config.yaml
balance_loss: 0.00559
lr_router: 0.000764
attn_scale: 0.125
tie_word_embeddings: true
lr_mult_qkv: 0.5
lr_head: 0.00672
max_grad_norm: 1.0
Below are experts of layer 7 (counted from 0) of a mixture-of-experts language model. Rows are named router (the router's row for the expert), up (a neuron's input weights, with its number) and show model dimensions 0-47. Each number is 128 + 24 x the weight over its row's rms, rounded and kept within 0 to 255. Numbers have three digits each.
After each expert's rows: "mostly gets" lists some tokens that are sent to it at least half of the time. This comes from a sample of Wikipedia text that the model never trained on.

# expert 172
router:122147161117156137166106154115128110176109133154115132145115161112126161121127150117101092134133141098117146120163140095115122159114068135126162
up0:112125113150111122133077094120136128139136155133112130103131123121177138175138112128114125101133125136094094153105128111154155123147113129130147
up1:152157141112142119166120150125147137155155100097118159111126113154108100109091108096081142158111158121123132113097089112128184142122130153144086
up2:140108142137119105136152163139144094147134138164149108155070149133156119067110140112142113121136083171135151122148115128150146155143176138129151
up3:130123171087096123155093118132130171109102149143106151166114092128123086179175118131104123143133101114122080115117122135158110131114147098121145
up4:101142141114100151108089172129125114133123150086137122149142155121115143101136110119111095121120182145137136170134109171188117124139091114126126
up5:097144170104096146086121166113100141109081090102123112110072117132141146097101119157148141128135123117123157163115156129163170092113116087118144
mostly gets: "Although ", "although ", "though ", "despite ", "highly ", "if "

# expert 36
router:140152137131099110147127132121188114126134114176107168155120130102143145156170129131125131146130123078100130124084147073115123124110146127133145
up0:125129174137134176115118120127092139195126103119138117133133153130103118119134176106162132139148154110139097111120147098092113121135126127118127
up1:145136087104147125142129086098089121125192103135155120143123122128114186141124094155140124133128123136174149165167161097128116107157167136117170
up2:091111126137126136170145134129125122133091131140115117125098126122084162126181142107151109078137117118093086150107080140118120120106098164115156
up3:140097142143085186134114119127104139104182124115106143140200127119111112135110118133105154114171097100174134111115117112173119134093127149124155
up4:110114127112121162141107168105159138131130135175141109100133129106159110099129152075094142138142130171098111124125131081160130162130130172137196
up5:162150111140153088122132137158120107126079116134141123116141143134116152168118154145102066111145120115159124139123107101103110121150118132108147
mostly gets: ",\" ", "CZE ", "GBR ", "\"), ", "\", ", ".\" "

# expert 145
router:124089166144121148122131089133090102115116113122169062179143129106134107149080109141179165130139076101133138143122125152136129140107160140137116
up0:158117133136139145145157180148165123126146145090142089158141094087118133143131169164159128153145145075135178143129103099096142124146127132124133
up1:115144167121131140131149090145129102128119117147127089122156117139161102131155071098106156112125115125165125163107107114125141137174130151173120
up2:105106137169115107142125115124127144114149126127114100127096098116124074108083118116135108119140068114160146110082146115118133124129104126124134
up3:132099096119122111157105131122114134156127111113142122133150128111142140137106107125153087164165120159173104118119092123155121122121096103122150
up4:132099136127142105098131133104144149069069147128160118152136099114109085117100138128116113148160116126150115097149097129102110125160147154172106
up5:118115122137076149154140168075133134128154116122137100134116116088093159137083121149163145077138118098135122122107117117119093139105137131151142
mostly gets: "ī", "ú", "Las ", "Á", "$\\", "ā"

# expert 171
router:154147146117147130148130159084112154126130105122134139144113105131090090153099163155119093120132118139135137123145159107126075121143127097140135
up0:125087102165125094143142166091120155114129155126132085138124122153118093144085122105166112137131060126114125133116150118153113111142143165146120
up1:141081129158156144112182120128151135125116106137163133146113085126146088115158107128131104143141146145142124143148150099106131096141104132127143
up2:116162139091141121108109144159137160139150129131113149140096130107171124169093129136105134101144073095101134135114124120098126113121130195172105
up3:122121140120115161158124123141168152126119128085155141172091136145153097110085151061131128129094102104100089152132108096108158121157103112143165
up4:125142139111117107150112158145131100194117127169106110141132085113102181164143145144118105125099086145114124127121100135157123125125153133165098
up5:113116105124136138081142152147134133123120135144116127134166112099101125157125140111131116123152122146150118183101144154118129119114108134134150
mostly gets: "despite ", "highly ", "ically ", "Despite ", "ultimately ", "nearly "

# expert 30
router:116153165136140142086127092127138149137138109148103110146135135170134139117099118171188113178121155116150134143179093129095152145111139114133155
up0:088112152136104136171110101127109141167109118120111134157140109119101104147133160165135081127150103158137110140154152120093122108145120113118142
up1:081120206170102107159131152137152097143145165113080176139123113140141124163094160099137167149117101148127122147101140108128119135103165085114140
up2:099125150148115097157112143164145117148115077116138086115142121119125171110154107151160140098160126150086103165136105180183133080114128125138095
up3:130096129122098128168128163134114128118129107125160133183197122160110112136117127102086126138136109150118084096119166135097118119101140168164113
up4:139108172143156092157098136140124147097130146147107117156076143137076124130125159178130107170156133141139116148082131148138123116107112111121153
up5:122133105132114167101142116106170089162122126104146118143135150118123081123109115097070136091153085110100101114115146189126147130147129132117109
mostly gets: "El", "Chand", "Bob ", "Syl", "Ele", "Il"

# expert 67
router:137090142100111185089135158127130106150150128121130143141141096099164101112143112146117119107129155099168118133190107115128123126119148138159185
up0:129095114126118134138202148124149091157136145115095150115148169133123120121109117099101135087099060100106134084138130117151092100114104146143155
up1:163060125124129092128137106109119105160133133159125098173141165083142122104144132177110130115135123124125096151128099150138130126093150132108107
up2:110129118137105144167137150144117121122151189171134126094145147130133119143141158178099162112094100081160104103122121122112127095108128142153138
up3:123125128163131114136124114101113144156147151162105149120100103103181125101120127124084125084157143113110098129100118110098101107136115125112124
up4:101094078123138141148191153102149150120141150113148125151127092093165105135116158173144180148142074091142117082128111106163146156153108138138117
up5:082108124136125147144161113123070102089141145167148167150108132143107135119118104114125129136101133087113118138120139141119122140145067123147140
mostly gets: "Ig", "Belar", "Ron", "Som", "Ven", "Kr"

# expert 42
router:136100126118155143117092104125111141151106119133105143067139163161153158139119123134143114150124154105131153156166122136143148153115115103120112
up0:118121176112134124127103127119134154142084080134129128114116093127091100154151162140101095154107132114136121121116122113114138152125129139119156
up1:102153143127137097119133084147130144164096157132150123158161115140074144144104144110137115146149099138123145091143125137098158119153115116105078
up2:144121136158085148116184093116137102127124145157124130138101156128142113108100125078132141157098130132121149138114121104071113124107141151147119
up3:104148120157147134113135109101115131085108160114131164126161134121103139109107129108140069100125137109126114138104149105120052124184149155144127
up4:146100155111144139109102111123138147104146121125119117138087147099135116160153152106112140098100076124080170150102110139179107123096147138108131
up5:115147135087134108144139178128108100060150160108138148117123160161136167103140117123114124134098188154083141122129121154108122121129099135114094
mostly gets: "El", "Ele", "Bel", "Tac", "Jer", "Al"

# expert 147
router:121134129152108137064141122142102137096113140124124120125161119115131177086111114152171171140156148150091155129166121131132132158124161128116131
up0:118169120143097126176107139117120097125130146115101137130132115132105153050170116118116108135104121079140156191144128143119150122138115115099157
up1:145146129127106089107129168107140131133120160116136090103161115083115082089126114142144157129096113126135124129113133099130143115126098150157132
up2:058133114165141119110166145109116120101128146162153136145136092116136088100102149176114159121149115154064136116147077102146125167152101190143140
up3:117109120131144137141130092108121077089124138141139113165136127109139195111149147116082128171136158119120116150123145086120134065120141102162147
up4:148100110192130100139149155100127109112093150148133123136140121138141091089141139098124175104097145113127134109106140089129124101145120148157156
up5:117099159160151112087112145157094187120104136122147140132118134105132129094117135122136120114094081122142164097142149100125151114148132132151148
mostly gets: "ī", "ā", "Ok", "ú", "Pas", "hab"

# expert 190
router:135138103189176150091073133132079109164076094108098109126139078124148113111123136159138123149149182155108127150091106125121149092109142119162159
up0:146148172168122117117111113136109113130095151165110101113155153134111094108152129205151119108077122097181111095114112108173100119115077200125132
up1:130116102134141122123086126124125111147106108108184132157112114129080147133138128137111099146113134086106168188127144087084143114116103104122171
up2:102109178099115138119102091085139144160152142102139129148142106105131132143121161138107125126112168102135139128102125085116152131118147077105133
up3:117094135173131159116108124154164119140089196113139098127141132090134124142130132141121123115136147108148068130118130124092134146134047112145123
up4:109171142123175124120103163146125141127101132164146132129113123131120107116146184170088104137107142147146112127100161148111156151173093147123171
up5:104131084144096125107130126118122153146143118091129123175135139102099112151166132138078122143141169138162119107103115129141125112135150138101135
mostly gets: "disc", "prof", "fin", "reduc", "Disc", "reven"

# expert 79
router:125165152098189142130153093148121109147112135143152108121102155181131181149154117112125095073118132173095068144156092119144123140158104121168112
up0:162123081177123129179119123154107123129112169158139110138128163122137101114167133110103130144158117115108141170137144140121157111143100141132121
up1:104116153105157136166126139084172121123119138096137097169133130119130111143122124137140093133077133175088159092130129115127146078150124115117110
up2:098109154100114136131117123154144129138125202102107102129101111115132141137126119173122113165087157122155131152110115127136121109086104129139157
up3:102095122091158126107130139121131141150095112133095132155136092110122146117174125146110115090133103109123118141121159099144132109134113146134153
up4:121079111149119155143140155157129115087136127138155092118163112122128154119094130148114124150121132133124142134167127156161133120156090140121080
up5:103135142101119153103149136132137163099136131133128133117147124152089099121093124071119172141087114105095142146129134122078137111109167111123110
mostly gets: "netic ", "protein ", "cell ", "Species ", "improve ", "mm "

# expert 71
router:158163106150128100116156156125076131145111107147103147165106129189113154113144144151119131116111072180081103114109175137101133142140148121143108
up0:112131091141149122173137135111143143130087128132125125159139109118115145125109149137117118176130086130105145098149159112146131145104138146102115
up1:120127102142081093092190151154154133099134131120130156148143107151101101164100102128125156146127126119133132141141140112093149124118126106185173
up2:084151114161143150114113124148108148117109129137151164159142120134128067115125120130134137160083119116122135114112112135178156152132114111080106
up3:118126129156161130127130118134120116161125123140130134150120147136068163132102139158090111148156153156123110093134110117113166143145107124118100
up4:115145115117091105146128133124145143135144170099119144125151145137107137118147093135188108085150136156099148136150096101147118171153141126087137
up5:113116139129102146140147128117141107160114110134096118126135095090137105118129113106117099146141140198121151121140111158110156092148139146155120
mostly gets: "Love ", "! ", "Man ", "Show ", "Theatre ", "Brothers "

# expert 132
router:168113123115156164103077100119109122120112140105101098097131143135179082146134088160172098133112135121104115137156118159132131137096103101108088
up0:170137098124104090110106143114130131142138104158137117193119114122140112169127149128098138115105114143116112172159130115114118119177100136154126
up1:111119092123129110160127115178124134128143181146137125123149125103102103106108120147147111111143134136124124164151139102159138126138129132132125
up2:148115071120124102150120154106107124124151164164162099126102147113139118176121099109090079122164170111130117143142116116132116109090087076159130
up3:120124116144133113124169115152162122102131110124111149131130109138092108135135132100149164119111068101116131154140131163160133143126150121122090
up4:142145145140123130105156131100127170151099109151138123146181092176078132091142175116107103149132082116097119119086126148098126148142126148128181
up5:137132174179194152133121121149127108122140148155120115104073132105106088120146132106128132185126124158074109168113128138114130127149085127101094
mostly gets: "л", "н", "bomb", "р", "victim", "в"

# expert 94
router:088129138097114129142107147117128152121145094122144135102126128112144160164105110143110173120120131113098123112137121139139121118140126102108066
up0:133137140121152184153130099109145135119176102145147156150134154135129154107093119165104130097090127118160125135125153085117161133111097122144115
up1:115114152089131111125140138093129114110134143091137154163128115135095130125129101170115128153109129116169124142134129144110094117122125139135095
up2:156131127111111154162121132112144131101177080135121146114124114114081134122092129184134171147124120156141120144110133151147145129070128087113165
up3:151160123119128138125116146146120121146085176130139118138146145117146106160105156133104098171100118194142139122120127092100118090168114083087127
up4:097119089136135132185124114155126120068127160114138108110126125130104102141081117159112120129141110131134107122115106120164101155142136106155097
up5:117125165130142169104130120131111131116128120122166119114123127127120141118125111148153048119100131119114128162119102077137142132140110105158146
mostly gets: "See ", "Biography", "No", "# ", "Set ", "Year "

# expert 89
router:108104131110106110133163146136125100088176157102150099128103111132143113116122098151148153134129128102090099146131157137114113146096142152108174
up0:085165134108126165126132122102100118122112133097125128099151140083130068118139119169133138141128080089135119142167114098083124145125067123107116
up1:140145103159113110099097133132166106111139191120157140124112113092084105131100086130141132098078116130164173196127122140106156153086159150080136
up2:109117106115126129121142153118147097103179081138129148146109120121100161133124142096155102116150114115094116127137076145125137168129138120138164
up3:117124136111150114155117105129133137123180107094148149128135148133127140161129100169111120152102127164116152124127086127128150160070130140087102
up4:084121110123128152167117136073120157106104132129149101157106175140123103112079144152123081114066099149173108120146147111113093133139157120143119
up5:175107114114139098127119126088173122080122116128113114115133111122133132080127136154150143103092123179101180149137114127099153122160135151115129
mostly gets: "79 ", "0 ", "Ron", "ENG ", "1 ", "SCO "

# expert 31
router:135121156157097132136109138095140071143144069109115140124078098112140083183130148108108168170138137157157153141099129118171095097130153134130143
up0:110140111122140097125119138103134112138138133150163148167139111126130156104129120098063147145124114088127101163118122106165120136094161161173123
up1:141077130142123145122098098141126103121103134123099099115143100107092145118155168110115109128130145151120103136091124126093130101137143112130109
up2:124120125165133128137106137127144100087130134129073125123150121116147105156156101125110131162102116130106146049094110119153150111185162109143115
up3:191125099146101127098105106117106134156083104105110113187146156107145148125119169104170128136104111146098121109139148125141144118171105156118167
up4:097090111153125144124116057168141143145139116128129178132156122085134142132129151138113149114130133101104144156125124117114101135133141114154153
up5:105094127160137119149078150145160121145122134136133124107100100140140131156143159127082109098105107143128125163167097127114151112142115138107154
mostly gets: "Florida", ",\" ", "Oreg", "\"), ", "\", ", "California"

# expert 37
router:148168134075150103087141109145074098128133140150116161149118128179148118144173118124141117107107090187113124104127144118123105156127151097131101
up0:093117094173121148147108151138118129130095103150113145165071093104098154087149160118110098122115127123118117142126157114133142128113183128126128
up1:123136128131093157138120135145132145130123099074123142155081127124130109117092117102124118132144156139121146132135133089139126155127142105131179
up2:139086107116172133139141148122080131126173172137154137112106110135121142051146135172109155107129104126120112152138088104157145110118137137147143
up3:126106076169154104100091169124127167129123165107164121121166137133100089177148128122100141123136132079101128105133088108151148121121109070129129
up4:145144116144110123169128118118167131160132149113123179143179134127104135153125142131118131120143114128123068141115153117118130181094133145106136
up5:093153119164192092122092106153122113149127144113170146145155084083148124113134116106123114108129150092116168123139097111131150092166105130119114
mostly gets: "Hans ", "voyage ", "evidence ", "Bill ", "injury ", "GK "